Below are experts of layer 7 (counted from 0) of a mixture-of-experts language model. Rows are named router (the router's row for the expert) and show model dimensions 0-159. Each number is 128 + 32 x the weight over its row's rms, rounded and kept within 0 to 255.
After each expert's rows: "comes before" lists some tokens at least twice as common just after its tokens as in all text; "mostly gets" lists some tokens that are sent to it at least half of the time. This comes from a sample of Wikipedia text that the model never trained on. Tokens count by the router's weight.

# expert 23
router [ 99 125 161 124 105 118 138 161 105 156 147 103 110 111 157 146 126 147 138 107  64  75 110 179 144 108  66 108 106 151  89 117  92  77 117 165 169 149  87 128  81 133 122 139 109 163 185 125 154 176 155 198 138  69  97 157 158 172 104 147 145 191  70 117 100 185 121 117 103 128 142 157 132 140 129  63 184 158  97 148 115 120 122 104 144 115 148  79 118 117  71 117 143 151 108  84 107 121 122  66 161 147 148 113 117  92 193  68 141 133 115  80  99 166 136 181 116  95 155 165  92  96 157 157 160  78 117  99 115 141 140 111 103 123 164 152  78 107 186 149 145 175 208 150 147 114 103  78 124 104  75 156 113 134 117 116 135  96 150 196]
comes before: ",", " (", "\n", " and", "-up", "'"
mostly gets: "board", "outh", "ling", "ming", " York", "-in"

# expert 97
router [ 99 162 121 142 109  76 147 117  68 173 155  99 120  70 147 137 100 133 146  81  86 106 104 136 105  83  60  87 137 161 109 120 109 101 141 145 168 158  78 138 108 165 126  74  99 121 144 111 145 103 137 159 142 119  99 158 154 157 126 184 143 139 132 132 113 154 146 124 131 125 153 170 161 115 151 102 144 128  54  83  90  85  91  63 193 109 183  92 133 102  97 166 164 186  87 126 129 142 136 117 172 122 128 134 122  66 130 110 128 105 117  58 113 169 164 165 163 108 190 156 120  97 127 179 109 132 121 132 106 132  92  96  58 127 145 168 120 144 169  92 172 180 178 136 165 194 133  61 113  85 120 135 152 165  88  94  85 138 139 161]
comes before: "ed", "ing", "s", "es", "ly", " to"
mostly gets: " However", " announced", " represent", " invol", "ollow", " returned"

# expert 46
router [103 144 164 135 109 101 147 119 117 174 190 125 113 128 169 185  94 128  93  88  82  64 111 158 109 114  95  88 160 149  93 156 102 101 145 157 162 180 122 162  67 140  47 117 124 119 148 132  95 175 127 183 168  86 129 151 130 157 105 191 158 160 128  74  62 194 141 122 104 107 172 141 181 159 124 115 165 139 156 171 140  80 135  66 178 129 134 120  92  86  92 123 150 157  85  70 140 129  94 120 148  86  90  89 142 104 163 127 135  72 125 108 132 162 154 129 122  74 175 161 195 110 160 167 153 123 105 141  59 151 108 113  88 147 154 154 109 116 128 103 151  96 141 141 162 141 112  74 125 106 104 137  92 131 143 100  98 100 140 154]
comes before: " and", " The", "-", " He", " but", " In"
mostly gets: ").", "\",", ");", "\".", ".\"", "\""

# expert 82
router [112 168 135 145 128  87  66 132 127 125 111  95 136 117 181 106 128 142 127 119  90 101 103 138  97 105  72  81 160 149 104 166 119  91 126 155 185 142  47 149 112 134 119 128  97 171 146  94 155  95 114 147 158  64 113 144 149 183 102 174 172 151 142 112 124 172 168 108 117 117 144 143 201 142 133 102 175 138  71 151 120  93 100 101 187 136  97 109  91 116  93 188 176 184 102  64 103  82 128  98 140  83 138 114 128 113 154 106  88  97 111 135  99 142 122 182 166 111 169 211 115 124 161 166 151  90 115 158  78 154 119 104 100 160 154 173  70 131 148  99 101 134 120 178 155 148  78 114 147  96 116 113 113 139 111 113 134 109 190 197]
comes before: "\n", "us", "i", " (", "a", "is"
mostly gets: "idae", "ae", "ella", "ini", "ius", "ium"

# expert 102
router [107 166 108 195 107  82 114 140 140 174 184 113 134 110 140 170  54 122 108  35 119 107  81 146  90  93  73  83 139 143 126 150 138  83 173 140 142 122 123 155  83 141 120 101 108 145 136 133 129 163 133 180 181 109 112 160 128 176  91 116 190 155 125 153  85 184 156 139 133 133 144 117 190 141 156 108 160 170 105 140 150 106 139  80 137 123 162  99 118 109 115 167 152 154  69 102 135  80 110 113 168  78 131  98 108 107 143  99 101  87 111  79  94 116 149 162 150  97 132 151 137  88 152 158 157 116 111  92  64 141  84  97 123 106 186 181 128 159 136 131 122 132 209 140 186 121 113  96 124  96 115 157  88 131 167  96  70  90 180 133]
comes before: " the", " as", " a", " be", " his", " c"
mostly gets: " other", " known", " there", " same", " many", " some"

# expert 103
router [119 140 122 169 132 117  97 171 128 145 105 120 171  86 114 133 126  97 131 107  54 136 125 145 122  99 140 145 164 165  92 154  94 123 159 139 162 180  98 139  87 165 107 146  90 111 188 158  98 143 151 156 148 144 108 168 186 178 144 126 151 157 152 100  85 155 111  99 102  79 152 159 157 152 133  79 189 160 102 164 115 103 133  90 215 129 167  81  89 119 131 190 132 124  84 116 147 124 142 104 142  49 114 110 123 104 152 120 127 109  27 117 127 105 133 165 139  86 151 133 110 112 165 188 135 122  82 146 104 158  95 113 100 151 131 127  47 139 150 120 164 128 162 159 172 154 100 112 138 107  54 197  50 145 102 135 106 101 118 128]
comes before: " |", "|", " |\n", "|---|---|---|---", " %", "|---|---|---|---|\n"
mostly gets: "|---|---|---|---", "|---|---|---|---|\n", "|---|---|---|---|---|\n", "|---|---|---|\n", "|---|---|---|---|---|---|\n", " Votes"

# expert 88
router [128 140 164 172 136  91  83 119 131 173 102 107 132 131 131 182 134 117 139 154  49  85 113 155 101  76  95 108 145 149 101 142 143 130 139 163 174 125 144 182 111 131  70 129 138 138 145 121 129 167 136 166 131 113 107 131 152 151 110 179 176 141 118  98  62 165 150  93 118  81 144 132 215 114 126  74 189 197 120 136 102 101 127  58 155  89 156  80 116  80 142 148 137 161 129 113 154 105 126 148 141  99 123 129 126 102 127 104  96  87 118  93 161 112 157 151 168  69 171 179 181  68 111 166 145 104  95 126  84 165 131 118 115 180 175  96  61 136 182  96 122 121 144 163 183 114  74  84 134  87  81 123  95 156 146 104  84 129 131 135]
comes before: " |", "-", " |\n", " (", "\n", " |\n\n"
mostly gets: "See", " UTC", " See", "ony", "″W", " Title"

# expert 3
router [107 149 139 126 118 113 139 175  95 129 198  78 117 120 167  92  93 110 120 106  91  89 103 130 110 102  72  83 152 175 103 155 121 115 116 145 153 178  94 167  74 115 113 130 109 183 173 134 154 183 151 179 128  93  77 150 126 146  90 155 166 125 108 148 122 168 163  48  93 133 137 153 165 137 140  57 180 146  84 166 133  85  86  91 186 132 129  90  78 143 112 188 151 203 123 111 148 141 117 118 165 133 128 124 121 112 151 112 109  89  75  98 133 153 141 192 132 139 160 188 139  84 167 140 145  82  90 121 111 123 114 101  98 166 127 133  63 113 137 113 135 149 159 119 172 132 117 100 157  79  70 136  83 132 161  87 114 130 120 189]
comes before: ",", " (", "'s", "\n", " B", "a"
mostly gets: "bert", "berg", "son", " James", "ham", " Charles"

# expert 110
router [115 145 152 175  69  94 130 125 103 189 161  94 140  48 122 172 106 106 133  77 112 128  77 149  93 124  90  77 114 134 159 136 110 114 153 111 161 142 128 131 123 164  95  99 100 125 159 119  90 180 174 197 137  96  94 175 153 179  74 167 145 132 141 180  55 169 126 114 100 107 167 130 150 128 137 100 139 180 106 134 122 105  95  94 168 152 147 100 105 124 109 138 131 166 121 121 111  98 110 100 137 116 130  86 127  65 131  96  87  94  91  98 100 160 145 201 188  91 196 173 170  95 141 175  69 106 106 127 126 165 110 148 101 136 145 142 127 129 150  95 147 147 176 160 146 138 117  72 127  86 123 141 144 131 185 104  53 109 128 169]
comes before: " the", " in", "s", " as", " to", " his"
mostly gets: " died", " out", " post", " served", " worked", " led"

# expert 124
router [ 73 137 171 143 122 106 109 144 128 171 128 123 158 108 164 172  66  96  91  73  92  68 135 182 136 127 139 111 163 151 113 153  82 106 137 155 150 156 124 133  71 155  60 121 122 146 134 120 121 156 145 160 151 108 131 151 147 180 145 182 152 194  99  76  83 201 133 111 131  90 174 155 210 116 132  81 182 181 124 201 154  80 121 108 187 123 145 109  55  95  78 109 141 134 116  85 103 133 103 116 153 111  83  88 107  95 152  98 113  98  88 111 120 150 165 141 126 110 119 147 138 126 169 142 127 108 107  89  68 148 109 130 123 163 136 139 104 137 186  78 131 110 187 121 179 118 100  80 140  99  91 176 121 138 124 110 108 119 129 151]
comes before: "1", "0", "20", "2", "19", "3"
mostly gets: "–", "-d", "/", "—"

# expert 74
router [ 90 146 121 142 120 100 117 147 118 176 126  70 183 114 157 130 117 153  71  62  84  78 107 155 110 110  97  47 142 140 125 185 125 121 137 141 176 151  86 154 103 150 104 119  81 173 165 109 133 142 162 160 158 117  85 162 186 160  96 162 188 148 100 149  64 148 174 108  80  90 183 131 167 135 138 114 171 176 127 163  98 104 100  81 154 101 129 137 129 101  73 117 176 119 127 105 133 123 102 120 151 112  86 145 137  78 126 160 121 118  88  83  84 104 125 125 159 112 134 193 136 103 176 160 134 127  93 123  60 192 119  87 148 161 147 189 107 120 133 106 111 113 131 148 149 109  57  82 142 122 107 148  83 135 186 105 108 101 164 142]
comes before: "19", "18", "20", "08", ",", "17"
mostly gets: "19", "born", "20", "18", " Died"

# expert 112
router [118 126 166 169  75  92 136 152 136 170 150 132 178  92 132 133 105 106  89  82 106  70  90 167 109  85  72  88 130 162 101 165 117 120 166 146 143 110 108 161  98 157  92 108 119 156 138  94  62 159 105 186 168 118 116 156 114 160  98 143 199 140 116 131  78 172 147 134  95 135 155 154 174 148 146 114 147 181 115 163 141 129 109  73 136 120 142 115 111 120 142 153 132 191  98 120  98 107  79 117 146  77  90  79  72 113 152 123  92  72 100  78  94 157 153 158 154  83 141 168 118 106 157 188 114 110 115 102  78 151  79 108  79 138 146 212 126 156 151 122 129 157 169 141 154 163 131  76 152 109  94 183 113 149 132 108  99 100 182 168]
comes before: " the", " a", " his", " its", " their", " an"
mostly gets: " to", " for", " during", " under", " on", " after"

# expert 41
router [128 164 126 167 142 119 110 150 149 146 132  93 156 103 136 178 122 124 102 102  60 100  70 187 100  95 110 112 166 167 100 143 110 125 128 164 157 147 124 138  69 186 101 117  82 151 177 125 103 121 165 156 137 117 129 182 165 200 153 151 141 150 124 115  78 191 117 101 101 107 150 140 184 126 173  56 178 142  91 140  83 106 140  84 170 122 126  98  94 110 158 130 132 149 120 127 106 148 124 106 156  94 109 110  97 145 167 112  89 120 122 110  94  96 160 149 156  62 127 147 122 131 125 128 137  68  62  98  84 173  90 104 107 184 138 106  69 150 158 107 160 132 164 155 152 137  61 105 119 116  85 203  56 142 135 114 101 105 183 153]
comes before: "|", " |", ";", " ", " |\n", "0"
mostly gets: " JPL", " %", "|---|---|---|---|---|---|\n", "|---|---|---|---|\n", " ·", " ."

# expert 14
router [ 88 176 157 145 102  93 125 134 109 172 109  57 200 120 187 107 118 138 111 140 104 114 123 151  94 109  91 124 153 152 129 153 135 125 152 125 172 151 108 166 107 132  66 130  91 159 185  91  81 128 174 124 141  97  92 144 127 150 100 145 118 168 123 122  82 150 135  67  66 124 146 135 159 132 148 135 160 169 150 135  47 162  81 109 168 126 152  93 129 107  55 161 189 111 124 114 116 130 119  95 124  87  88 116 128  74 140 135 100 146 110 106 107 157 130 187 125  99 133 192 127 125 169 192 138  81  52 121  53 153 138 104  98 134 173 147  93 167 173 119 153 116 176 161 111 106  98 148 134  90 115 176  48 137 142 144 123  99 139 124]
comes before: ":", "\n", "=", "-", " •", " ("
mostly gets: " Coordinates", " Website", " Genus", " UTC", " Born", " Died"

# expert 38
router [ 99 162 107 171 133 122 114 168 118 140 137 103 115 116 156 158  78  99 114  62  36  87 140 161  93  89  99  64 156 136 129 158  85 101 127 178 156 169 137 169 105 157  85 142  88 191 157  92 143 153 165 180 104 112  76 144 139 152  91 158 182 126 138 100  96 195 128  92 110 139 107 148 166 144 148  58 138 168 141 137 131  78 137  86 201 132 148 117 108 111 132 139 149 131  92  61 152 128 117 112 130 143 117  93 107 112 158 119 156 138 119 110  90 133 154 129 138 106 174 172 101  83 154 182 130  98  95 113  68 148 121  99 138 152 147 140 101 117 151 130 121 136 203 141 171 135 102  66 161 100  75 139  81 148 176 137 108  70 152 155]
comes before: ",", "|", " (", "\n", " and", "'s"
mostly gets: " Zealand", "ya", "ania", "shire", " China", "istan"

# expert 109
router [ 83 158 116 137 136 107 126 122 122 192 149  59 183 115 166 111 105 100 100  77  83  45 141 156  82  83 111 120 134 157 134 159  93  80 142 176 164 146 111 142  81 190  81 108  68 124 138 120 118 135 147 132 128  78  74 178 159 160 143 139 128 178 123 104  57 216 137 110 116  68 129 162 166 140 148  87 190 179 124 148 108 127 127 124 179 106 162 106 160  83 115 156 160 146 142 126 147 142 120  87 160 131 118 127 121 127 109 139 145 150  70  82  97 136 162 123 159  49 136 156 115  87  97 177 115  90  90 122 131 192 140 142 118 166 150 144 108 175 146 136 155 120 115 141 130 114  69 113 137 118 136 185  84 138 155 113 101 120 151 138]
comes before: ".", "′", "°", "°N", "°W", "″W"
mostly gets: "″N", "′", "″W", "″", "°N", "°"

# expert 55
router [ 94 144 156 149 131 106 118 119 140 119 158 138 134 105 160 161 134 105 158  66  79  63 126 134  76 110  50  79 158 139 102 157 112 127 133 182 160 127  96 140 102 170 106 120  80 146 175 129 130 143 147 178 113  86 135 154 160 166  68 180 151 158 109  98  94 176 161  81  87 135 129 156 205 159 135  96 186 172  88 116 110  72  95  88 196 110 146 105 116 147  83 145 128 144  91 110 140  96 139 115 136 116 119 113 107  75 131 110 133  79 120 114 106 159 137 162 145 130 187 202 152 102 127 163 164 108 109  77  84 153  94 133 118 161 144 123  89 135 154  65 143 171 163 139 180 109 118 103 135 110 104 156  88 141 106 136 111  47 143 168]
comes before: ",", " of", " and", ".", " in", ".\n\n"
mostly gets: "ines", "ities", "ases", "ators", "eration", "ised"

# expert 40
router [ 83 127 153 168 116  84 121 146 113 161 173 125 161 130 129 179 100 141 108  85 101  75  82 143 123  82 105  73 121 178 124 154 129  94 157 156 175 124 106 134  83 167 127 113 108 119 166 143 109 146 145 134 175 133 105 157 139 180  72 171 202 155 138 131  94 150 154 127 129  97 176 139 178 152 138 120 145 180 121 126 149  72 114  68 165  73 165 129 115 118  87 130 149 153 144 111 146  90  82  80 170 106 108  91  76  93 124 133  85 102  81  78  95 129 119 146 164 118 178 176 148  82 123 171 120 120  68  99  68 164 101  97 135 139 147 158 120 143 152 114 134 120 195 143 163 143 120  59 153 118  91 146  82 130 165  53  88 104 171 126]
comes before: " ", " the", " he", ",", "20", " it"
mostly gets: " that", " which", " where", " when", " before", " after"

# expert 34
router [ 77 147 110 165 112  96 132 150 123 145 176 119 143 129 138 155 119 132 115 104  27  80 133 134 101 116  65  69 110 154  78 136 118 132 107 157 157 144 107 137  87 130  99 132  88 164 178  99 116 156 138 170 136  89 129 146 140 204  62 165 154 166 138 132  94 172 136 100 110 134 163 125 182 156 154  64 148 180 127 132 123 101  66  96 197 136 185 122  94 105 122 123 127 143 101 113 115 132 119  97 155  79 153 110 121 116 205 134 124 132 121 130 138 129 156 133 146 121 203 184 128 127 151 147  86 124  90 122  56 169 125 138 130 186 125 112  91 141 168  94 138 155 149 145 146 103  75  62 139 141  86 143 103 122  99  96  92  89 204 146]
comes before: " of", ",", " and", ".\n\n", ".", " ("
mostly gets: " University", " population", " people", "ians", " Minister", "estival"

# expert 92
router [107 181 138 152 114  91  93 138  77 137 176 134 114 132 179 120 122 135 114  53  68  89 109 142 117 111  62  87 172 159 146 120  79  99 115 166 158 160  88 158 115 107 128 145 133 155 177 135 129 185 174 184 162  97  91 169 161 171 106 139 183 102  78 109 105 169 112  88  64 131 156 142 127 108 136 103 138 181  89 144 151  72  89  99 151 136 156 114 143 139 136 129 134 175 138  84 135 106  79 106 138  78 117 124 107 116 175  99  99 147 141  63 107 144 118 153 132  93 136 195 103  58 155 163 138  86 102 111 115 143 114  90 108 165 163 157 123 114 179 125 171 136 164 131 162  95 103  91 129 113 105 203  94 134 130  70 103 104 130 176]
comes before: ",", " and", "\n", " (", " of", "\n\n"
mostly gets: " politician", " footballer", "present", "ician", " player", " econom"

# expert 37
router [ 59 161 147 129 125  96 124 131 125 142 147 128 160 102 150 102 100  93  78 117 105  81 120 190  58  95 111 133 145 151  96 177  79 131 199 141 129 137 142 188 109 111  68 100  84 144 145 116  93 146 137 163 158  71 116 149 131 140  67 145 172 167 106  70  44 172 133 132 107 110 155 112 141 125 155 119 188 162 126 121 132 128 130  94 159 127 152  85 103  85 143 156 172 181 105  97 115 119 123 120 143 128  73  80 103  72 155 128 137 118 125  82 131 174 154 132 154  82 129 176 145  87 170 146 128 117 116 119  98 184 114 101  72 172 184 202 120 120 142 149 191 104 161 143 148 155 102 100 143  81 128 179  92 148 138 111 123  87 146 147]
comes before: " ", " the", " UTC", " S", " M", " R"
mostly gets: "″N", "″", ":", "):", " details", " of"

# expert 42
router [128 140 124 192 156 109 124 166 133 144 127 121 135 101 125 176 125 146 124 102  81  75 106 184  90 100 103  88 151 135  94 139 109 100 122 193 159 144 122 156  62 162  87 146 127 151 154 117 121 142 117 174 119 101 106 141 146 179 116 154 150 166 136 124  79 169 111 122 117  78 194 141 226 122 160  87 181 148 106 127 130 107 135  71 206 109 119 129  82 101 137 119 130 141 114  92 143 136 115 127 168 104  93 108 119 133 161  91 114  78 108 123 101 106 174 145 149  52 176 157 143 100 154 133 141  83  73 110  63 166 107 120 114 173 134 132  73 160 110 117 135 121 145 156 183 131  70  93 130 146  87 181  66 152 128  93  81 108 195 142]
comes before: "|", "-", " ", " —", " |\n", " —;"
mostly gets: " |\n", "\"\n", ").\n", "ominated", " —;", ")\n"

# expert 78
router [100 170 160 149  93  81 106 136 104 167 102 106 193 106 142 130  97  94 124 125 132 122 116 133  95 101  66  72 173 162 132 164 121 135 120 144 163 157  96 174  88 143  91 108 111 129 186 105  57 122 153 131 195  92 107 134 159 155 102 155 136 173 128 116  92 136 134 104  93 117 153 130 152 137 143 143 124 160 138 145  70 151 102  97 122 105 157 103 135 119  45 199 170 194 134 114 115 114  96  80 152  82  96 127 102  78 108 128 124 136 112  94 138 187 117 208 165 112 153 193 119  99 193 152 148  93  87  97  84 140 120  98 109 127 173 170  97 160 125 124 195 101 188 156 109 104  92 114 171  82  94 133  86 146 137 122 124 107 140 145]
comes before: ":", " by", "\n", " information", "ed", " name"
mostly gets: " Coordinates", " Preceded", " Born", " Website", " Genus", " Died"

# expert 63
router [105 154 167 173 119  80 112 148 114 113 161 108 123 111 160 186  87 131 128 102  96 114 139 136 117 101  75  84 133 167  83 109  96  95 134 131 174 151  99 118  96 149  89 144  83 131 183 141 122 178 173 188 151  65 102 153 147 169  78 118 130 148 100 138  78 186 132 109 113 141 151 128 205 121 140 113 150 181 130 134  75 100  90  77 196  89 156 102  95  85 137 152 136 128 115 106 141  99 137  86 137 119 147 110 126  87 118 126 140 158 105  98 121 141 123 195 159 120 236 167 131  94 131 197 103  98 102 121  98 163  98 121  91 149 139 131 100 146 114  79 164 151 189 154 161 147  93  75 156 123 119 153  95 142 121  77  73 104 152 140]
comes before: " of", ",", ".", "\n", ".\n\n", " in"
mostly gets: " States", " World", " city", " University", " School", " election"

# expert 16
router [106 147 145 123 123 112 107 146 123 146 160  93 154  90 151 166 123 131 134  68 114 131  92 112  89  65  66  71 133 141  79 138 104 104 127 163 167 161 115 153  64 171 123 134  87 107 167  66 177 176 177 189 161 109 107 210 163 163  92 188 164 170 106 169  84 159 152  92 124 107 111 153 146 112 138 102 153 163  82 132 140 127 104  86 132 126 172 109 128 122 105 155 167 145 110 112 139  77 111 144 129 102  98  89 119  63 100  93  65  57  98 119 137 157 148 144 148  67 195 175 168 105 133 177 136 108 122 120  92 155 103  95  93 111 169 144 125 132 178 125 154 146 116 164 164 112 117 122 114  99 120 125 115 130 161 114  92 156 152 190]
comes before: " by", " in", " to", " as", " on", " for"
mostly gets: " known", "ived", "ached", "ferred", "ized", "known"

# expert 62
router [118 138 162 146 108  95 122 144 115 173 136 103 111  91 150 156 144 134  90 101  51 121 120 143  87  94  96 103 193 149 119 116  96 109 147 155 153 130 137 140  62 148  51 107 104 171 155 140 124 149 155 189 110 116 125 134 170 151 128 201 146 187 120  98  90 189 149 102 101 119 168 130 190 156 152 112 133 169 114 133 156  69 116  73 183 107 177  86 110  99 143 138 167 185 132  88 122 127 148  65 176 136  90 138 102  97 125 158 162 130  50  94  80 113 150 134 163 108 139 155  78 101 160 160 136  83 103 113  53 154 140 118 134 190 137 133 106 148 126 130 108 136 190 149 175 107  92  67 137 134 113 133 103 131 153 106 102  93 146 159]
comes before: "–", ",", "08", "10", "09", "07"
mostly gets: " ann", "20", "19", "07", "06", "е"

# expert 100
router [ 92 130 151 169 130  92 121 162 117 176 135 114 165 133 185 127 104 136 110 125 122  95  96 168 113  94  70 104 146 137 134 171 119  93 115 170 141 142 128 136  69 170 113 111 114 139 153 119 109 133 164 151 165  96 103 166 155 174  91 149 123 207 112 120  49 161 158 132 125 104 166 147 177 127 138 101 133 157 124 172 135 125 141  59 162  86 145  93  87  74 133 135 153 194 106  81 110 142 102 114 132  70 115  85  97  70 124 151 138 120  77  89 106 155 164 142 135 111 146 190  99  86 174 155 173 116  98  94  92 176  94  96  85 183 158 150  82 159 148 107 160  94 145 131 156 129 126  83 184  92  79 163  61 131 154  82  89 138 147 139]
comes before: " ", " Born", " List", " C", " Coordinates", " M"
mostly gets: "|", "===", "====", "-", "=="

# expert 123
router [ 96 161 153 174 125 112 103 164 150 193 108 135 118  87 136 117  96 137 112 103  50  80 104 164 112 112 121 102 135 140 107 132 100  58 123 169 146 143  99 144  73 150  84 129  79 145 163 142 122 121 147 170 149 127  98 161 171 177 143 146 180 147 136 136 112 154 124 123 100 118 171 153 222 135 146  36 175 140  85 153 108 104 142  87 175 138 145 108 100  70 142 127 147 144 109  97 102 147 102 123 151  89 107 122 151 130 149 120 140 102  88  79 103 101 134 157 150  95 143 171 114 106 156 138 143 115  59 150  67 190 138 128 127 182 144 119  57 141 107 126 142 149 117 145 162 122  61  97 141 108 102 176  73 142 142  98  96  83 210 146]
comes before: " ", "',", "|", "-", "'", "19"
mostly gets: "{", "',", " \\", "и", "а"

# expert 10
router [108 163 148 148  74  79 157 163  92 152 167 128 127  98 131 155  94  89  90 104 102  87  64 156  90  95 111  92 132 142 152 150 103  86 155 167 184 136  83 139  68 164 140  84 130 131 120  87  90 145 124 178 146 139 124 209 153 160  81 159 173 142 162  77  80 194 141  95 114 124 165 150 144 173 144 102 138 145  75 137 141 127  87  99 128 102 158 107  97 128 104 154 128 193  96 102 149 126 101 126 166  88 106  92 109  74 137  79 103  61  91 111 105 177 142 140 130 121 171 179 155 120 149 165  98  98  94 113  92 197 155  81  93 134 169 143 110 145 154  90 143 142 154 122 151 147 128  95 143  98 106 136 117 143 158  87 108  90 183 173]
comes before: " was", " the", " a", " is", " had", " he"
mostly gets: " and", " who", " they", " but", " when", " while"

# expert 98
router [104 168 133 162 122 119 127 104 138 138 144 131 132 111 139 142 141 147 137 101  80  66  89 187  88 104 109  94 108 142 108 156  91 100 131 173 174 129  88 163  71 147  71 174  73 136 142 131 121 139 103 138 148 135 115 159 133 169 121 161 198 189 122 106  96 165 140 113 116  88 183 143 225 147 157  60 158 154 123 122 121  69 118  68 172 138 138 137 121  69 127 118 150 140  98  61 124 147 103 155 157  87  84 111 132 120 148 158  89 101  98 144 118 112 184 149 173  88 154 180 131 132 132 167 140 105  56 111  60 145 133 111 132 177 138 123  64 129 147 105 147 140 164 151 165 120  79 131  97 108  78 150 103 135 116 116 110  78 180 168]
comes before: " ", "\\", " \\", "}", "$", "_"
mostly gets: "\\", "\",", " \\", "<", "_", "{"

# expert 47
router [ 96 151 165 163 128  97 153 167 107 158 110 114 168 120 127 168 100 140  99  63  66  91  73 168  95 130 113  64 117 142 122 119 120 107 157 193 154 118 138 154 115 155  89 134  84 174 139 131 103 144 149 170 167 113  85 143 169 210 126 138 176 167 117  98  95 187 115 104 119  72 174 135 181 148 143  65 116 186  99 139 124 129 144  59 154 111 160 132  75  73 147 130 148 171 143 105 137 146 125 105 121  85  80 120 122 120 157 115 122  75  93  89 108 114 120 150 149 105 161 166 105 121 132 171 177 124 115  98  73 158 104 110 112 124 138 159  81 136 142  88 135 120 159 154 183 111  83  98 131 117  72 173 120 146 154  94  61  82 178 147]
comes before: " |", " |\n", ";", "–", "20", "19"
mostly gets: "eated", "present", "ampion", "In", " wrote", " won"

# expert 11
router [103 138 156 159  89  89 120 190 114 149 155 126 111 107 151 140  75 129 108  92  96 100 128 167  93 104  86  94 124 163  93 165 155  92 110 141 163 166  95 191  99 122  93 114 117 174 193 131 156 151 131 153 129 114  86 150 115 155  72 200 154 137 113 128 102 200 152 114 105 135 141 147 180 174 125  76 204 147  94 162 126  92  51 129 175 121 129  88 119  70 104 167 131 183  74 115 141 113  93  83 179 128 113 116 120 110 162 113 138 135  91  95 136 144 122 165 157 130 172 186 141  77 143 166 171  95  79 107  85 143 126 113 112 149 171 156 108 125 161  93 124  87 153 136 164 103  98  74 163 131  95 162  85 136 139  94 120 105 168 159]
comes before: ",", " and", "\n", " New", " United", "-"
mostly gets: "shire", "ville", "ington", "ford", "burg", "wood"

# expert 104
router [ 80 122 180 130 124  97 119 138 127 148 124  93 160 125 160 202  89  74 132  90  89  84 111 170  97  96  84  83 161 150 128 153  70 148 147 184 149 138 114 129 119 184 115  88 102 113 157 119 161 156 175 151 136 111  75 164 143 174  59 197 150 198 109 117  86 157 109  64 125 136 118 137 187 167 135  96 174 176  52 161 109  69 119  62 152 117 147 132 130 141 127 135 150 139 130 116 118 124 146  97 152  90 100 105 120  83 118 144 121  79  54  89 127 135 136 153 156  74 181 201 145 105 149 159 104 113 114 108 114 138 136 119 120 140 135 135 112 178 162 117 165 155 152 121 133 132 108  87 147  96 122 147  97 109 129 138  70 122 184 136]
comes before: " the", " by", " to", " in", " a", " that"
mostly gets: "ected", "ured", "ated", "ized", " use", "ued"

# expert 35
router [ 84 127 131 130  95 115 110 145 126 123 156 100 165  91 184 142 134  83 141  69  91  69  88 136 103  88  65 131 209 135 130 110 112 106 161 126 170 184 102 176 101 123  94 107 109  99 117  98 161 164 198 133 144  85  79 107 133 173  75 171 162 125  85 103 122 181 128 137 104 114 111 156 150 160 137  96 177 173 106 136 130  65  91 113 180 114 159 130 142 146 122 151 123 144  98  75 117 103 136 110 148  96 105  96 113  83 176 175 113 132 104  67 126 132 148 144 136 101 196 214 163  78 158 133 164 117 111  98 122 120 108  86 128 173 161 125 115 156 150 140 138 135 192 153 146 120 100  87 134 108 111 168  89 104 133 118 118 101 201 164]
comes before: " of", ",", " and", ".", " in", ".\n\n"
mostly gets: "uation", "uty", "olution", "iversity", "ery", "ment"

# expert 68
router [ 80 126 130 152 126 116 105 168  98 186 117 125 140  85 149 112 116  96 149 117  73  96 153 125  89  76 133 114 136 167  97 172  85 125 154 166 158 133 108 168 109 151  91 111 107 129 145 130  85 145 156 157 181  92  76 157 186 153 127 165 163 160 125  83 101 114 118 104  74  82 161 153 164 183 134 118 147 189 141 143 129 149 127 109 191 107 182  80 110 113 125 214 133 126  96  94 112 122 133 123 169  58 102  92 107  79 146 110 135  90  55 112 141 141 138 153 147  89 161 127 149  93 167 171 122 129  59 137 126 152 137 129  88 157 134 139  73 146 149 113 166 113 165 168 163 104 100  83 182  80  71 145  65 132 110 118  71 107 116 141]
comes before: "==\n", " |", "==\n\n", " ==\n", " also", " Year"
mostly gets: "==", "|---|---|---|---", " Candidate", "See", "|---|---|\n", "History"